Experts of a small language model: 12.7M parameters.
Below are experts of layer 5 (counted from 0) of a mixture-of-experts language model. Rows are named router (the router's row for the expert), up (a neuron's input weights, with its number) and show model dimensions 64-127. Each number is 200 + 20 x the weight over its row's rms, rounded and kept within 0 to 999.
Before each expert's rows: a language model's description of what the expert responds to. This comes from a sample of Wikipedia text that the model never trained on.

# expert 26
Description: Vowel syllables, often ri
router,212,192,191,199,173,158,212,225,190,236,175,208,177,243,204,205,180,196,199,171,196,204,175,196,202,178,231,176,232,207,201,200,226,201,217,184,225,223,205,191,223,182,211,222,245,232,204,210,178,185,204,224,210,203,178,193,187,191,177,198,212,196,207,173
up32,158,198,187,157,201,217,202,154,236,194,186,166,238,222,191,226,208,225,198,202,199,193,216,199,199,221,190,177,197,199,198,191,233,217,224,228,210,203,221,184,222,198,176,218,197,232,171,200,206,212,182,223,198,199,196,202,202,222,221,230,227,196,226,197

# expert 36
Description: Name syllables, the
router,189,189,219,202,195,206,191,190,204,237,185,213,182,227,204,239,170,230,211,200,203,230,169,195,206,201,222,215,242,198,157,230,192,225,191,217,189,179,209,180,231,196,230,194,205,214,209,186,231,203,185,201,247,176,166,208,212,211,195,216,204,177,208,150
up2,189,199,190,222,178,203,223,179,203,198,202,208,169,211,207,226,206,204,205,221,209,182,210,148,224,195,195,193,182,222,211,230,218,172,218,224,185,224,231,172,174,237,205,192,215,225,224,201,213,227,197,211,193,197,202,223,225,221,220,208,201,161,214,180

# expert 0
Description: Foreign place-name suffixes
router,216,197,237,181,202,193,180,198,172,182,178,199,214,222,232,232,180,236,201,194,198,193,175,163,230,229,246,213,220,196,192,200,239,224,159,186,194,214,207,177,200,203,205,209,224,239,189,189,202,200,209,205,211,190,202,168,220,185,177,210,189,210,219,187
up0,203,213,212,189,198,213,186,210,221,214,179,179,185,190,199,233,201,232,196,198,208,212,189,172,178,160,235,140,235,190,180,203,226,200,209,184,220,223,155,237,204,196,221,235,176,154,208,198,182,208,218,197,204,173,189,221,196,184,179,213,203,224,175,201

# expert 18
Description: Fragments within personal names
router,242,167,211,198,218,182,185,214,226,224,196,178,171,230,211,188,158,219,195,206,212,169,196,201,198,224,218,196,232,163,208,237,224,236,168,220,233,202,183,205,229,199,234,200,201,217,207,189,214,185,221,192,197,189,210,232,225,187,214,180,213,195,201,181
up7,212,209,228,187,183,179,182,200,213,177,225,210,202,200,178,195,197,212,231,164,184,203,213,213,185,181,245,171,177,173,197,185,250,210,172,225,182,229,156,186,214,194,215,156,224,198,188,192,205,222,201,195,225,209,201,200,203,213,206,217,196,204,222,206

# expert 25
Description: Mid-word t and on
router,209,157,212,183,182,215,190,188,186,176,191,191,163,223,201,195,226,204,183,201,205,169,187,210,222,210,229,201,248,154,194,192,232,210,212,200,192,197,185,177,189,196,217,235,199,258,185,183,179,187,189,225,187,217,172,198,213,208,212,179,203,176,201,211
up22,208,206,176,220,202,240,188,162,208,224,234,191,159,240,204,178,197,199,206,182,191,200,222,214,204,232,183,193,175,186,194,175,195,188,215,210,212,220,193,212,220,193,194,250,211,180,215,207,255,191,211,207,240,170,189,196,195,168,215,184,187,213,208,190

# expert 47
Description: Time-period nouns
router,188,196,213,180,222,175,190,196,203,198,194,213,192,196,237,186,180,227,181,195,210,199,214,159,207,209,222,197,216,187,201,234,207,228,213,215,216,199,203,213,220,152,224,233,208,227,199,176,231,200,209,224,208,167,202,229,205,163,226,178,169,181,237,170
up2,204,222,189,203,206,173,207,207,230,193,179,216,180,216,197,208,236,224,227,212,191,218,199,192,210,188,203,229,200,201,206,208,236,194,164,230,164,207,193,232,161,181,220,184,192,202,186,191,228,163,170,212,217,189,185,190,197,177,246,217,171,173,234,200

# expert 4
Description: Mid-word consonant clusters
router,216,201,186,179,208,176,197,192,197,236,212,171,155,224,209,200,179,185,210,185,187,212,197,211,194,187,215,159,242,167,191,233,228,213,186,206,192,203,192,192,178,212,209,183,212,215,210,179,210,184,197,222,231,209,186,211,210,202,171,171,203,199,198,188
up0,199,202,205,199,246,178,186,197,213,191,202,203,164,204,188,190,183,215,205,187,157,205,232,211,161,174,195,197,207,189,199,213,203,198,146,183,213,233,215,211,217,189,205,210,203,202,194,197,175,249,175,219,187,216,238,201,166,181,203,224,171,184,193,195

# expert 44
Description: Word-initial fragments
router,209,188,209,191,158,197,177,212,200,218,184,189,202,242,194,231,203,209,188,170,200,189,176,174,201,215,189,163,205,200,202,196,245,208,207,208,230,235,204,202,229,197,224,205,212,196,163,194,185,154,161,226,190,218,195,185,196,201,211,196,181,176,207,161
up0,184,231,206,196,197,170,195,199,205,170,147,228,225,221,193,196,186,180,221,204,195,195,194,222,212,194,229,194,191,187,212,216,206,214,238,197,177,186,183,184,174,212,213,169,222,213,182,174,196,206,200,191,208,240,173,173,180,244,185,208,182,177,201,148

# expert 38
Description: Asian and accented names
router,203,201,205,191,205,187,171,187,173,215,163,205,202,245,209,230,179,202,202,166,160,216,157,214,225,205,212,217,216,209,149,209,235,244,163,235,207,219,171,186,213,203,218,184,229,204,195,197,227,207,187,191,223,180,197,222,192,204,218,178,177,199,202,200
up0,225,203,227,191,203,211,181,216,215,207,203,199,196,187,187,208,248,207,182,208,208,179,193,203,171,180,194,204,208,208,202,222,175,202,190,208,148,153,230,194,192,160,191,177,197,207,220,198,222,206,149,172,225,212,185,182,178,234,203,142,179,189,209,205

# expert 13
Description: Numbers in text
router,210,166,195,175,183,215,186,185,214,206,168,191,173,189,228,218,191,220,187,192,206,179,209,194,219,249,243,193,209,203,175,244,189,209,194,213,219,219,175,195,195,168,220,202,214,188,160,169,204,180,193,217,209,184,189,204,207,167,197,203,193,201,226,188
up2,209,191,211,176,180,221,190,184,229,214,206,215,170,160,180,222,201,218,179,195,182,218,183,212,165,202,207,197,167,212,210,224,217,220,197,219,211,224,190,185,210,221,202,201,204,166,197,177,204,196,187,227,213,231,180,211,218,178,219,192,191,201,248,157